Experts of a small language model.
Size: 14 layers, width 96, vocabulary 16384, 5.5M parameters.
Experts: 1 pick a token, a sigmoid router, a shared expert of 64 neurons.
Training: a variant of Adam for the experts, 12664 steps.
Below are experts of layer 4 (counted from 0) of a mixture-of-experts language model. Rows are named router (the router's row for the expert), gate (a neuron's input weights, with its number), up (a neuron's input weights, with its number) and show model dimensions 32-63. Each number is 500 + 50 x the weight over its row's rms, rounded and kept within 0 to 999. Numbers have three digits each.
After each expert's rows: "gets" lists some tokens that make up at least twice as much of what it gets as of all text. This comes from a sample of Wikipedia text that the model never trained on. Tokens count by the router's weight.

# expert 0
router:472522435597557431555453520513502390552575554483438516473436529477452497474493454493466597500494
gate0:521434468539556473554524458554499514464483557637424493529456416491496489527573527413485545454525
up0:386451521523496495472522498485556504581466503421544437520520554478538478456561579535459480502484
gate1:515596576493504520501527477461521437520475470472464553498379501552544443438475521522484465527431
up1:422503486566580466442416490463567431499445508497408518478495480546505462431513441376442467546565
gate2:425498475486427522471432466507469538519528509472553592542489577540455498470434445495453512508556
up2:518477565589460493495528462490602537583556580524549593582403521478472545494509473555452454481494
gate3:401460493566549451517516565465511444548512533487543443464415477485450481476437504432568516550484
up3:489518495461540504471482434445498517500524455516420517503603521504562567507546582457491474484577
gate4:507487479632488465468460580496526489453557456562534552540477463492480484454409406490540519480517
up4:486566500562525539443461515482515439459608540495445470484519447458506400449436517501510504439495
gate5:546456486586566528490400500525566545563567428552514422541479586474563439540478460519455443495549
up5:528498462528583537582398481554545510527504518405529584558529467556528540449433434497431460526655
gate6:458460381524525580559458534481562526507484446566419342518506549488511452485469411539497418463535
up6:469367534411480531495511539453500564532460442531621547511518444599519557535489500600463548491461
gate7:364453420511528439501452608489478442580434509457511443474407529608529515494659464512537482443487
up7:492535458499488492466505557449445518500526525470432515632446469473569610494574479541457455434487
gate8:508424500524490479548527460571477535504514426630536516490518571479510577519488554517574496483574
up8:466528557456453496547560513434512500497417484515530504453517486527569432469559400482444424477501
gate9:552563579479506595495538490486470474480516517594404577509462496487452403455547520456444536588473
up9:525469447431399446503552532495481440535498561527420525587514504496504504544459544500538441543502
gate10:533440368479504434536511446507549454465520426541437539466454506583469494603370450460487497526507
up10:415470518540463459471413502470538521442499495463465511524539507573523508497440496484550436527539
gate11:577465469512593478535477440461513469502516484460361457590506545524473505435459579431530424558603
up11:619533485493441502472528488441550510490456567484480585536545527550519468496539406518467563493445
gate12:589520441523498541392445539501447525529557555373446419474429527495517493504485430443487437447495
up12:477535463434469418536564420593611485444558552498559516517533471510454587563494440470577507479469
gate13:470518520494438491540479544494422512493539564509511535527526513449575578524554602503518507505444
up13:514483552480417594491547500377456541481540502553526448491499506535614526536429453505509421496465
gate14:440567521470478473491485511509501490534507438541540552495443523489536499503600518569472567440470
up14:558491562468480470522429499472475525521488491519503496553491505483475598539516465460524464436517
gate15:544412484546554549422501450497518500542540448420532488466481567476502522474477505428491482578609
up15:584489459405515500483455547517529488489558512441543565516542530585483491547527541533475504482489
gate16:641600518460555507457492502470513559528455520506448496367510457566466510506466489500446498457502
up16:577483534528484492406470533522426583450531568510528496476500448540595599515589430525464434444491
gate17:480567592537473452507413508404495548505497529477512559470458513444453622516461447557499502515528
up17:472479452380548487545448468477559445488498446452480513411522541505495432518412538487464494500524
gate18:644558525495507536449459540506557458484440453490501565464529616573495473567384592410478534539466
up18:436538532463528538518459564449491461512406562466539562460409463520535562468495439462496527444519
gate19:396335535526530437556376585513556500428466531471502515514498471557518465528528518509470545501528
up19:613532490411454463503495413494550451504559477529484547452482580537497478532525574550535539519428
gate20:608493496450458487585610425590492503494616467499464454459440470533501499521514583475458556554468
up20:464522487489557563530544504435531514409498533470485480344497473520436449466443563491466516484447
gate21:583461488528477418447593477455554419437592543573434558507505482610470478458487482473521516513484
up21:617573496468478523447533500477503554606568534573573471592488506547448479465421392456530442572424
gate22:524539491528587441550453482547514531501545559459504552445432516572480436508567456494549608441459
up22:518499476567516495460515545468477475518491475475406504572535409465501473508429529521592465557510
gate23:514516428523592452488425551506469479479458467484395434391548534471509489518432522500507527474594
up23:507480450525512485557523571508578536497547578544465493557415478534592625495518422508461479528533
gate24:454503485465525455570532519450502509419531513445434550462488544527489464606517499564585576465530
up24:443550579563488470485492489424560455548411424588461605550457565466447525422550521479512467511532
gate25:401477405484449500479570550452537534517493525515419467518469550510525560525495463522432478474441
up25:530465462488542519536550509494481473592411402444501480497432549567541505477502486608387544466518
gate26:482523485511556491555467516490512477469444556472555502432438508470476388501512398501478570465457
up26:523547417495520482557544455537555465555519449396453575413535558442476422500608517485456544486480
gate27:472561436497533495494408501464540467523478526473586558552506484404432468547498520475550545442438
up27:546414532422521493468528436526446515484408526431483477477509510489391503489505560519532445495417
gate28:518389419503496435497544487610493479465479561415444482389466459505541536474477459512562513519518
up28:429503516410489468465578554466506446420566511436481558498505484546452518488538444577456523498471
gate29:509410490487475446457418501541542516517426545565499606543529470466537501574454550437477604461462
up29:465576448577517510499543525462486520505456569590471517502479525609462535433485482469528564427518
gate30:459530554504463534540482413535357399495560533514527495549469499471497458511511521520494528479441
up30:482498411472405566637485479437470504482449584512585513464539568371568538548557475495518505557465
gate31:605513535461482468480495543432525447583489418508471518431507525491570495501467505551487473569574
up31:534399475448506531529572466574482435470431478576439516454577595501549416531510532563489525492505
gate32:458526531442557549596572536503519446379496437561479474438524548444533471467538472558508485514537
up32:406534626523456453417454403507500549447496547502462537655445495498524587415445491491496440461508
gate33:518528544554470520493442457369454481477514569542433506568420506469519432448428413450456545529487
up33:512473482511592512480524504519492520362527612513440502493495459531492501518547433387510466524460
gate34:624481499493520474505575536472503429542456471514489449458494456490489554495457641528590541425557
up34:481492498525508458497505447441526469501513548488445521585507453516470410510522421468450530488406
gate35:489460539557543559406555591441432449486548460566482617484561542510534456457516556488506474455537
up35:454460539491467508549420517447485535419462516435357558554604492533507389534543485521517474376515
gets: "\n\n", ".", "2", "=", ").", "s."

# expert 4
router:536425418492448510443443443532395508493494477554486527501489485601491541531469500488487374500561
gate0:524489440513519587489431481511502589385438486456506513493417530513473533583545495517537467493557
up0:480571471498422556489413557483491535578456466599605460483542571530462485566427515517474443557501
gate1:491411494471507467425543504502540486542515525515414402536559396544467424465486537584410491435532
up1:425471445470494495462459600535548508506540510499501500515536525519470474513457356464484494525468
gate2:578528476550473506558445447589432500420548441519566408483486427456398593546511517517466486501457
up2:545448534407496570445554476415542509639468409535575504448559563457522484514526389544510571504578
gate3:521494525554474485449460505426524479470499491475536389512516523523597501552542462432566501475602
up3:479475466408506445405456521462508559423535470505519503435514513430508492543609504484497461525497
gate4:530437466394551469493476457483451449526485399579563524422545463477546490448441442545454523549553
up4:541550567555428511464456541480566514555575476502532526485547596554527602506447515508502480497589
gate5:369480512579403468469518487443461476466513420478557497483379459447508494412463456471548448487482
up5:506481448502555527550481434454508537473430517498499440473528520543474423510504464522429454488508
gate6:519540449482567474529455453521451496370451473462602541512429525603561538455506482518446454494561
up6:511565532397427488492449457499478390491468515452440533382536515572539495500521591505511520523500
gate7:505557542518502540473547477453441493454407435459449473481536501506537464560523374421478427581415
up7:498438538454440488589447486409467500397532467557460497449573554464605523501467520467578370458498
gate8:452478501542501519431491569490456477514564570612534573583466589425495491499429581487554495494591
up8:495443470544533530441509446458470486500567547634389542524497435515587608575536493574460469480451
gate9:535491456489551525473399502506493506539449577467505621487505491514404536570513520509596444466522
up9:508472411541442486497489549471462560501516519473595330447505542487535443495435427542482509502501
gate10:410456435549536517518428531400551461442543433496533424496360439626445490554517537433490511519410
up10:497463545497623514450396612512511483431483587454507587539586572437435498470577574460481435550512
gate11:493528534523452574504483421472423608501502529429402500470488532567567499484478512449483482506479
up11:428441514527548491581514573505499491437491552561586474522452618561567449421476450535490512522511
gate12:520439518414512577470450477517506401533531523415448421419488537434575427408565487399540397513534
up12:546475509441464535593401517478437544464515390509431423465601542501535543514476560537524527398518
gate13:425515499517473522462426506504520404492428481530500501443402544594489569368402457492599487462369
up13:498443418515566495616609453500498595531488501509555522550473489559495492545501474392499518371527
gate14:521459457512560602490452503461447528440593576476456409457435485468538503523600537554511469545450
up14:433422549496494595463644539463463505494555553520473519470479438479513463507528435544480518439450
gate15:548477526515559580562431428426458511486526424552535520511547453453586543508542431534440529518436
up15:476484375532449529419550523461456544432535560490478493502439564594482517425430561536503445460594
gate16:524452496571451392549541478606499519457529505495549509503511505618558536493494485564554536421461
up16:445625553496511466574458540479543519496476489517519486554443565500405537516541547493500568505470
gate17:413421467497479443435547479530444520512470503470468466406488515510526572487384552598561480474532
up17:499498497445575483479460472488414478392467467571467585487500523542493419470550462450461409550507
gate18:460501525562494469472496554458398582378560537476438520556491639563527497510618402470490513475531
up18:592493463482576467529505524538437457477495456527457428496520393530534494463504447509513493472490
gate19:564486497423477504522398581567491511501462537590457450471630437435523415446544474534496460490524
up19:572395490521556417442505510566481445468501541555400585478484496499505461498439567465537504487505
gate20:463349500539421477519394524580527482493471554485549525504504465491561354461569537551544473460476
up20:524549444442443502462462669550452484544521455541433539468526436549478536471475489496492455438426
gate21:522613430495462526546547474480465511488408482493574449398530511495564527598468479540462484482475
up21:494479591517501510548528492449489492502531504497506523533506484478517469493512518525479544456484
gate22:604519468522540530441419512463458528502478498538544581545560461475530475563503524481490404491481
up22:487611585552552476459535583476525501515534424572477589499454515635497521511475488505608539481516
gate23:528492518556428522379478534450550514529468543527468531541453468501536551507443450507403481471586
up23:433570487554399468540460493494548490519461521419576437471566538516592542561490565493505485481463
gate24:486586423538545548548584551450439436445546483476467530508470530555467507485607430488508431480374
up24:494501600526463565472417448452489456506438536530493438443501486483513456487490498499443491519535
gate25:473514494451485367484486411471486474420442513535498506495410454466443505465446472503503524463450
up25:473433502449486469437573494529594524506515516426447543385570530493535548466532532536537555492513
gate26:507444463552435489568496559458449515577490427526442470538478543560660390497455483551470411482491
up26:545477563464559535541625471452554506496655539554538393501514575402464476511488510472446470522532
gate27:450460504445541507516428544492413461389532581509515542458380472569506550469540387469495493504473
up27:561495525589490500535516487484501481434547472583419546559473515569409541500504541437434514543416
gate28:552441495538557545537525455454487507535528416511532436543475514452544464620506531479420487519497
up28:442580451506598462479564480512397480517426460439524561490546506453521576491569568531459445525512
gate29:439504490520487520543507562370508443563529442483514470531472423595498446499498518471438482408535
up29:458514472504554451500552394517440461490643449458480366472473468493501516518519422517519504516594
gate30:587443440542506469495530481537488538481564451600458516415562531482552592606451440568480480453582
up30:496481569535493560423560465457414553449474581408471471480516469548490512420485543480560518504531
gate31:556486517513453444460535608534524443589508531559545461532477465491520433442502614647473546537490
up31:574524464514617521450418475569600453419491519525544526518468437471431457549429536521583421516509
gate32:604499487457489431550513605438434523424517526493520528494445599436504536466599564520475494555553
up32:543422486557433481459380454531567458424566592448554602568502544487484475459476474507524520482471
gate33:533524420453515485475551464548447527478587473489462569430518503457499429590463525504501467491559
up33:537438494462619493440394508561489480495526543507441374542491389482439515467518469527482547484443
gate34:517527520523456513601434488502423503434471433481625459489581492577482532419444577469609400529556
up34:492513502501487471536469462529499518435425514624546483452417447471378490443490602519422439588492
gate35:539476390487602516500430511500435488463456466583490476452547520505470534451478490528454454488485
up35:535542523503465503530527534572446467494608478484400479395608455398496473547486454539466568484484
gets: "\n", " |", " |  |", ")", " =", "=="

# expert 3
router:511449505532476489476476531481467508474486519552418545474396577572584486581544423577571539410474
gate0:505504514505512537491554417465428500522539479567533459480479536620549432501514524457573539475450
up0:568466520514455462439500490489439528512492530537479510520582445586553418467444551435576404501472
gate1:486552571634567510563536546509423479454496563451466464484459432570605543544522440564509603497470
up1:521470521544564456519462581581456537408566521559424507521381459525580479449355520438518580382565
gate2:471452466561412522514519556427423466513556470526486593522414418492575535544469464390538466446464
up2:508470570437592484627540474543411504585519469520586436562460568435503542426453521420518379445524
gate3:493535485417460500494547476410495523482404465509495504390458502474461486488470505571585429427551
up3:471488476416495552482469493492489452492510508551520550434492454478504513500587482516429345489465
gate4:445514593542528569556451496424394572422515606464549484443476503593528470448524567581576520527469
up4:542474388378467457474469470495573483528449446502524542436475491452525549463519526476515532555460
gate5:452485481516498440535523512494421460421463558438473519433470491504555577546590484619505441419422
up5:479522481519505529449405472449510460467533610468492475431461499501552377473463471505522540447613
gate6:490465432395480478485432455565468573547473552587537499514409561454453533522507513565486458486451
up6:491579345451547550548443538529481445524524578512548458370493556453508427419450455482461470535485
gate7:542546524582432521398533469519493424562528470490536512461497546584476491462423450471602478461490
up7:540548528528522453418573514507499497544514541422472519439525553617601511413456374439577492433509
gate8:497478486464559445495488496463475477413460514451488529382521497506515448472519549513521506502482
up8:473442539516563535490558452438459577465590424530636448540559594471608478456483499511443528490441
gate9:551524512517421496519552580532396563455547511500510589461418504535512485554522461539544479511394
up9:428512490535420513496478626493384501517602472565447531504501547462531507503491499502545390594499
gate10:571502488537457515458426500504513524540507584589553592593439469596526538481560469498582507438411
up10:506560482479408451510398467427462549487505576509509542496537432506528655541566490503491520361434
gate11:583428477457482462564489564559506473517513489483443581490511507543453436523464421512577556508461
up11:488432511498510556532505476567515488512500552514571479496586505530528476521416544499368524544525
gate12:554447509557499440497544501492545484503527574453549515440479531574589409483465479480575561468442
up12:558436415536445500562486532439557433434508559519541474533517523563528390554522437477455524493539
gate13:375416601435522518480515591548518457482454491579413503454443505446463519492534476583513460493503
up13:524537583460575481496588475472524544567437435528606441504586528534480404601514497463555532515433
gate14:529491535497514510432534539496452603448547512578490542513497523486516511492538410531587474575610
up14:529483497523595526476552531403503532491416535425572552423469537466437406515485540536519418490531
gate15:426476615580526516484511557540424499494547512573481593522458371534538484543549450414552564504423
up15:484515481521517514419484431538495522558514503599489458484506514522543518574501509575524516497464
gate16:474534521405567569513525505473549496469470431557413478381428549428429560490546548528505469606510
up16:444567508401509528478505519516445549472552513454518562454459538546430561427461474550508546574521
gate17:480488624464477432519493422490479585465378535436398528479367471556496496496399480541504482452586
up17:468385564543597476466499544503500458501494539418568480489481537497568450424445488536505456534596
gate18:480516505542551506519457489564478450465472547431445614533617544466452549506525515553536542445496
up18:420458586475604543464491459594424511522520462537531570548491538515560525423543489480520514486490
gate19:485470493424490416545508462551466532474442597551488484419499417468619620560502476574501432415516
up19:486507444389602554454457518512466446575535634533435551524489508501489435519470578461544462575405
gate20:439451484505386468468534537453490433490556422420484524476469419576545531465416526470530476504550
up20:513382545570491571460467461522578478507526543422463467617420573487428577519512481562523480483516
gate21:522474471473474475519483495622427511423606492535406590511512524548461464576536513502539500517549
up21:561491462403435464443416513589513563493576463525429548507461551540460486486493509532481548465591
gate22:520444483517485430475562536539542514479516598501479492521459508515478582594635525478575481472491
up22:595528545442439491502453472440540494523522473493469413518481543496585453445463500473492536653512
gate23:496546535421501475470525590492496672430440514525473517421491466436475495535592442557442506518459
up23:506523589520500492459445457470526447415483486450518502534592485426502454553523545534605496543434
gate24:431500387472363537500434473508574467505543542550541523536570598438508472548412507506554499439508
up24:461482517471478501501518528453542421529431571469510587463489450481522567449464577559549504592410
gate25:509410525480395501485542491545575467541526477565423620384429562546404544481458404523490481421423
up25:466384427464566433525483516513593506477506443567531539504550443573549527463380455468517551535568
gate26:517510495481533421464471485481555547437595444444571527438416562447429484476452513512624461427510
up26:477580520512496582454540448552422391477478445491479531564490517488505508488469472583523529509398
gate27:468450441628515469539525496521482527589580526598463483496459491604568459514503429439496584568455
up27:542491473580474409421427535563431496497480420509401496518488513575465424541542584445487447479514
gate28:531578567569603540482511445573442456480545549489525613581527558456552504498499455490551463470454
up28:511431471370497583519509481528487491527502475522514459498531484408472560474531515543540439526574
gate29:581476477443482546503529462404459522536491425580517560436490474415458504552524484458533518520497
up29:490451565548445469480496442626554531561487476330522632510498515556582489538628502538574497490448
gate30:543568424515421515517490527521514635582550456511458508514516538521390474523470460490488467449528
up30:400471598540499505502523533501518452428534448581504546480545449529565640567487512452523518474403
gate31:447397513641536457534395520483573508499488427426533430482530415514502554542491587453496515571501
up31:392411528489487518543430550454541517527488577513527426521629494533444529505506502513516495551551
gate32:498471478448500510460522448517559402528516538482490562453389502563456508537521467569561571513465
up32:409427639477413477471540479528590462509539492529505601569577554547510475482439513513501501490518
gate33:491409449427452446478395546577517455493531542586425572515555544534506429505513520450525488444530
up33:529408461546441538458516495498480516471547497515569552621579593539505525530467522526548500536433
gate34:484525473572437466474605443449500434520528416512479516481466562528474498558428374470516505547469
up34:516419545529494514484520418490531542451384405536453474543529592550525486495507511460570444510491
gate35:470433513576472567518468489379508457442514573464482520528442550516497494607530461475543526536451
up35:517511406543538525529515530515451516561618446603515426483546476452531385432453509533480506589501
gets: ",", " and", ", and", " was", " that", ")"

# expert 2
router:529448463499534465518488500565454558467456556487477437476551527522530516495461474466541465426426
gate0:459515497571471447524496551432389502489463445474526498494523492528481523462508515568387421517503
up0:483465453444566520503520467526548520526577471510478484520465513579524494368495441449496543477478
gate1:524436374450543473467479465479431541546441517514563528523555466483519529543431483539490483458519
up1:555503471491471507450437396545511560517544591566549493556506464449559505504509462514469564425507
gate2:526377449495483585552467503406488469453480478498550513512581493603478535584425499546547388489517
up2:462511550432492440481441582475521415584497516444586464453506504469481527524475453488435474417528
gate3:494545548519559485518461561598503390463588377529502527492565499517485520424454556548475547641452
up3:480410545452436496546474479487513579618443573497448486557547469459492413600430476534496442555508
gate4:550478338391601559580461531446471482496547546505514437462512486573517510471506425513458577455456
up4:443535542482499477518465537446472492501425464466555538493453409483532434550581490502483445561423
gate5:473436495504557510487416468416521488474428493525458480504512568529473476425434439492444551467508
up5:612482447505501525497623538421511527544406452516475449558546489540452387474426533533441503421481
gate6:485480544579485462505522505513404449519437477448425503576531525525529587509413545450668520469466
up6:474431409406542546489504487507431496531519521524485488457534484563575436496530535548445538463522
gate7:527547473563518440467554598516434393498571488461541474521464439554513512457546520473552597520488
up7:425381589515533477460472429484466563436501506518497492566447560520482544454417467455488529557565
gate8:617423535540554444582548538461485499560539482493486493560505496520397555397448499483524509486418
up8:437542490533456482414452447514545495396520470501509444463487476525559451527546508474487471469458
gate9:556443510534480456584428394535503458431543456543529567394469443417498477554487503600583530438479
up9:482511485525548541518510480570432589436551461511571608503472538548444487480493477555487491544525
gate10:462475482460609509449443449517492628407464473461582481528521462472442450385464424507499523480536
up10:496459541444476586510479542497547588571475644552462475456551547557496410476544457380485499510539
gate11:575520582470502491539485440526555415543515441465439559467471573505572419566428432439414504496536
up11:570528419503602407589565551537583395484532499430425532406478467404457491418529464496568540455516
gate12:449441519517531599495426493569443530471529513521397489459467445567559561438542498442531465469490
up12:476560508445535501493457470491506497492477508479470496438459468584591495465488569462551434426469
gate13:545564449466511497470491388493502491551562557551486519556545473493422546467460488563497468492553
up13:480514406379502447561495480426579501589449572490463418499504511530604525540481440572424567567496
gate14:474500452501514457450459497519546470551445529487422473532509434403560465447501540396518561484493
up14:463503513556440460628504491481451547530509555465422480525490486429489477476456562495494532518460
gate15:480369491491502532462425509581406509500478476469453488402415507637546560450428459416525511519502
up15:538557470499534489561567527423461474459566472548542488466485554498569457516536594467481500409524
gate16:513508508583474521449524459527440554524508551531537558501483587432624497495446466470531434588507
up16:540574506586492538500485582467513558541570398515534481495437474478370480446440421567475409564467
gate17:483461580566495594449508512495501447535465484520487524502539522486507576522502472491471458557418
up17:483556492581565463469522553384437491512352433544499528531563608468523542644431513500466530504473
gate18:412436502552460476545476546551417522505504516495482566501497494529633471465504548505576462493463
up18:399484478517484597546472555480429481570537523446538454558479458594561533504474553496509453546513
gate19:467529443534518420547525572547488586516435520500446459475495531433489438556479556508521511517458
up19:487485547503573441558462507483514588529484484530454527455546543509459518560514514489515588429436
gate20:475447502535482576508400488507484580549415386449423505551480442532454569446494527450536469626499
up20:569519473608508464431466552477517446515529632555499554478515477474661590437479519477520454543496
gate21:512453464482495497588515494487480543453453479506487448564484541646490611495465471550423518494465
up21:434509553483487484542442555455465560500510579495484502501490530518482555467516417423463439510435
gate22:561516436580472519520510531507526577539466462456425592529567531506445549453466584506484490528529
up22:518397551563520572515516517460459534395469375487492494537475496534384507447537584523519559513490
gate23:364525454503552510560549530502431504397410511420449501420579499413441535601531511493581421475509
up23:546470404435511499548430499527573454492497500490539493413501464460559408382441445600541552480476
gate24:574484516521531452487524572489483487542524611473533525490452459512448485470589432472516504558467
up24:566505511432464511505606518518446396487506475469488478434540542476518518552564586531501466513501
gate25:517468500456510478495565422475579503435595527537511558446571483426437547555564444454413505581430
up25:494560540497544500452431561482561405519512474503530486433461501517495456457506493477538500514515
gate26:585515403525451528584492517579535422534522553500453419484454537512528476445445463434474480531466
up26:437448485461534518532438456559460466493416459399471459443501441521585516421547457487488543471515
gate27:467460576545472515377478500543446548461548562534528584431428494517590589411465472421429479529476
up27:563534457477478530504504541462511463590492462386418458450586417589520505548551481489536465432416
gate28:453468478475526640509537499561537489485609531455490502490489430491472509557406513531541491494473
up28:463522502487532544486392477492594518523538406497564486512467442475492522476425463454440519580469
gate29:475523558497467554542513514359526558499492465481534544532482512492452582476517580463436557600462
up29:479495500495549503523460477497531512483439527508447548489493539464493545412501510542546484451441
gate30:462484445493494429507530485523456474458522382521510473397533474485488586493392427506523445538551
up30:503518525554426551422497543479400536472552496519483603507575476477459584446510600616478544540427
gate31:586430452573407516455546510436545551435551451438486443542508475522416427445514452581566540397580
up31:489452573442471496628501474442562501461503494500455573414444537502517452567493537591412602546515
gate32:500580532454528416538428430511469621515549460482535508475546612573501480440491505500428462541440
up32:445502586524438469426565534564455470551498359504462521485508521638575478536602477480456415516537
gate33:557473545556544468572478562567526522554461421526470543614512473545443438461440460480529531481515
up33:490437408529469480519477477521522522495425524453419492539508455457536503580504508499464505485488
gate34:553537542530483562477499544505548423461612458323509548516505449537609509458531531483608551577522
up34:456469500494541571499422443424522535458481520455525403520487574452537518409482525525420457487450
gate35:494502490529527555424438421568440618432503484584481556462547501596488509536521540456509457566512
up35:570555501553481463441441439523435512539504590545514582441504537533591503562487548447474489487579
gets: " | ", " ", "| ", "\n", ", ", "–"

# expert 6
router:451539556528440541463448474422556429490534551501487485471458521520541471489449482508543574443501
gate0:431584539536514509487506561594514517514579585453527539462463552567601391431513443489442469572457
up0:522521495553492547500438536524546445464566539474493543403456555559489460512583465446414451532487
gate1:552515479492458575528423494420531456522466505540479465551553489506417482602530411475473493455445
up1:510515456408543498470623411560496518536460380464512483418440508537606566472428552569498501481523
gate2:438466456488511466579542521490544476530553464552404456560530443528579442397427492520581506500497
up2:503485598551640476421375562510468432488568522488541496470531453575489415481535481592531544481489
gate3:482514429538485486565564366417484585488494485427421454643504480435574500572486491483566492425525
up3:480424399593570490636514542569464441437480585535519529499488461478540433500454492481503465468586
gate4:505458520518508508447473494540516503424639459454478517499435539545487421472338443550497598462457
up4:562547551388428546581504437510460512518447442520515412517571522505545526549513432533530440520444
gate5:549519508553551503487439526473511447551497503497478388591502392472518492613550503561498519482489
up5:489564486375515552551581478425476509469402477506528477537555526411506502538530475458499463484458
gate6:520488443490509587429493499444485514422537526513449366483510498537441526531498545493487454470543
up6:583503477460564565521490414541512542558486391461409513474503546532539547543498600487532448563499
gate7:456518400528468542540559507476464507530539488526490479458512524536529444483578519501602498512547
up7:462528414467455485531494494565552556494468551477466520538515589546533460521493519444501531567478
gate8:444518575471446355585526492472507430501448468451465486417485549509470448477537484508568515530568
up8:504469513417479493549585405415494434438441448480472624480534453603457517536578540533524612488462
gate9:487428459627478469574480522481502485455469543522401412565427603535509502427489510477574415394608
up9:381404442553514536519515467508538455456412553495453462579502543495504430446506523472523435463581
gate10:476502527500445466431515463475493520533555469512548413453526541488524499444418473549526514375526
up10:412453545510597443479427523605497466473504545502449480477423526477406475499486453515444507455521
gate11:469578536509464409435505437495471467482451545501576494475476478535447443446459495438533492371515
up11:543500492430497475513553576376530511471440467459531479472437455382422591526530557569564424506489
gate12:435541539504529519485519601578509497485589551503495506487434548445511536548542480576506489445512
up12:574530523480525535567480495550513493505559476540437550509448560404522581555500516548458485522451
gate13:484457471547487532568476599411496481498570501499495414489435506424451452510478460478535548518487
up13:461528493518509482533506348399471537482484516538507450484502485462633426500506376524460465574509
gate14:509551534467481456496583447489538407497561513418590513539464400536604570404528502538512467490513
up14:442550580422559464478499535500536499500511497491524414462461433462496425489483496503612408520492
gate15:579444556461492515594490561457483473595507538480502508393474523419489546497543502431484488520469
up15:453560519528487549464438462470493518425521431485447540443465497485552588472500492405444375506531
gate16:512529514515509476438470439474488594585471506478642541468578528571451502431510472488563517517606
up16:456571609505422533485564537496553404547558468484544574487418493530477423415580531573423520470486
gate17:433480464523500498478496420572527455460533473569437546537457539493476413511565407466528446452582
up17:481539457514561458531474601472515463549539462530459502482470512525480430407555471473497453441484
gate18:489418526511476521482498434410497426450488473429450524530519457541535454569497550490524623461545
up18:537444516577559597593535495501450488552513459510483560434568500535544404462424428547501510627474
gate19:514478555495520529390366550545464472489510482566516519451463531618401426465514490501422505425525
up19:432574536545518466457494554666503434574574461499474600530465637525498480475462500477507522523478
gate20:475524437552510491548516398400546502485438477478397428521541481540575504407450502517644481474604
up20:543500438626517576519586448429485494515450424558401427564514456576536555508549529423583470435518
gate21:530532520486440527532467555445471472436497521536545548563554525596486442579492508567465538569412
up21:543443481573452551565560517447471516437442554478520416501459512441475510601570467611496490512534
gate22:555510433447432583508456482512509536554637433627519533610571500432536493485617427464497400565474
up22:531445509451404549483452486498520493540560429608452565430463540530560573376542433485542504496449
gate23:526484507517587553482526484487497472424492473509578506440447511535523403491409522533385552507475
up23:560480511570409491460569470533490513553583495553522519513523454444507509434446429486464547545566
gate24:431504540516433517480507500584495433496474545576479601538542424457446449442447520450466541474602
up24:456442490442476499413413521460546473427575485503568482524484585585411440481495444466481540501544
gate25:454592575563465441597442582462457455471574479357532489532410578559586493455406481455461474408441
up25:607522469470496553440585476486545502499462589495470549506535468446616452541455520483537496577526
gate26:545557588501502540462507543489508481500462463413518427471487454572495503548479399453533478349449
up26:448444482552613469502508526467545521450538535509495503561508470448566454483574537463491522560427
gate27:463556521520499569448582482533471415423567472452496531461495558429480357457442468610583504435468
up27:504516564570462448508552512524485530486492566574461514613489513600507516452460457558484626479533
gate28:521502468510448576567463517472525512392549514494600416548457436430630525482483495497492486547450
up28:562563505463505566464428564419501454426511509486516433499568563419499409524514569544509503586582
gate29:480399531483416509436393431428556424503547508548504516483506484491536412370449526475534531455525
up29:493411522527473416492551499404534506456471446487415494510531583535516505480533567599451478504465
gate30:364512528472576496567560415479591511471505478516496512459525479454507393477455457468439540590504
up30:513549523434459539366532421491568475497436480594398494529570495516481583522502550486464574443487
gate31:519452446577410564484468492467529456508583466547534467539534522549527603540623507491494550509448
up31:554505540473505577466520452485481507637525410539509550457528501489541493428495474486493553494487
gate32:391553497480446478451452490570501532365403580532547476462453498523609479478510460579469543546427
up32:458490410466554471402461374536452511456443496559499422529535517531512399452424523414483448537515
gate33:450411524441465444471479523452524513434473522492480532480478494576469558505532564531459496460490
up33:528539525373508513514520512535478458384431573495432492457553449474420499514532589535418529518572
gate34:480465408468504578480450411490442522559492564523522493494570544556467396486510472543442474550550
up34:502466489495457592584597518470521400366533515483557511452456492448535490437625429471537447449467
gate35:484610575563512454482517475553448440550575542481414517481431598592529541478453437528571497514551
up35:540503431578468471409586457480390552528454530501442532484574574510542446472481487443566447418462
gets: " the", " of", " to", " in", " of the", " The"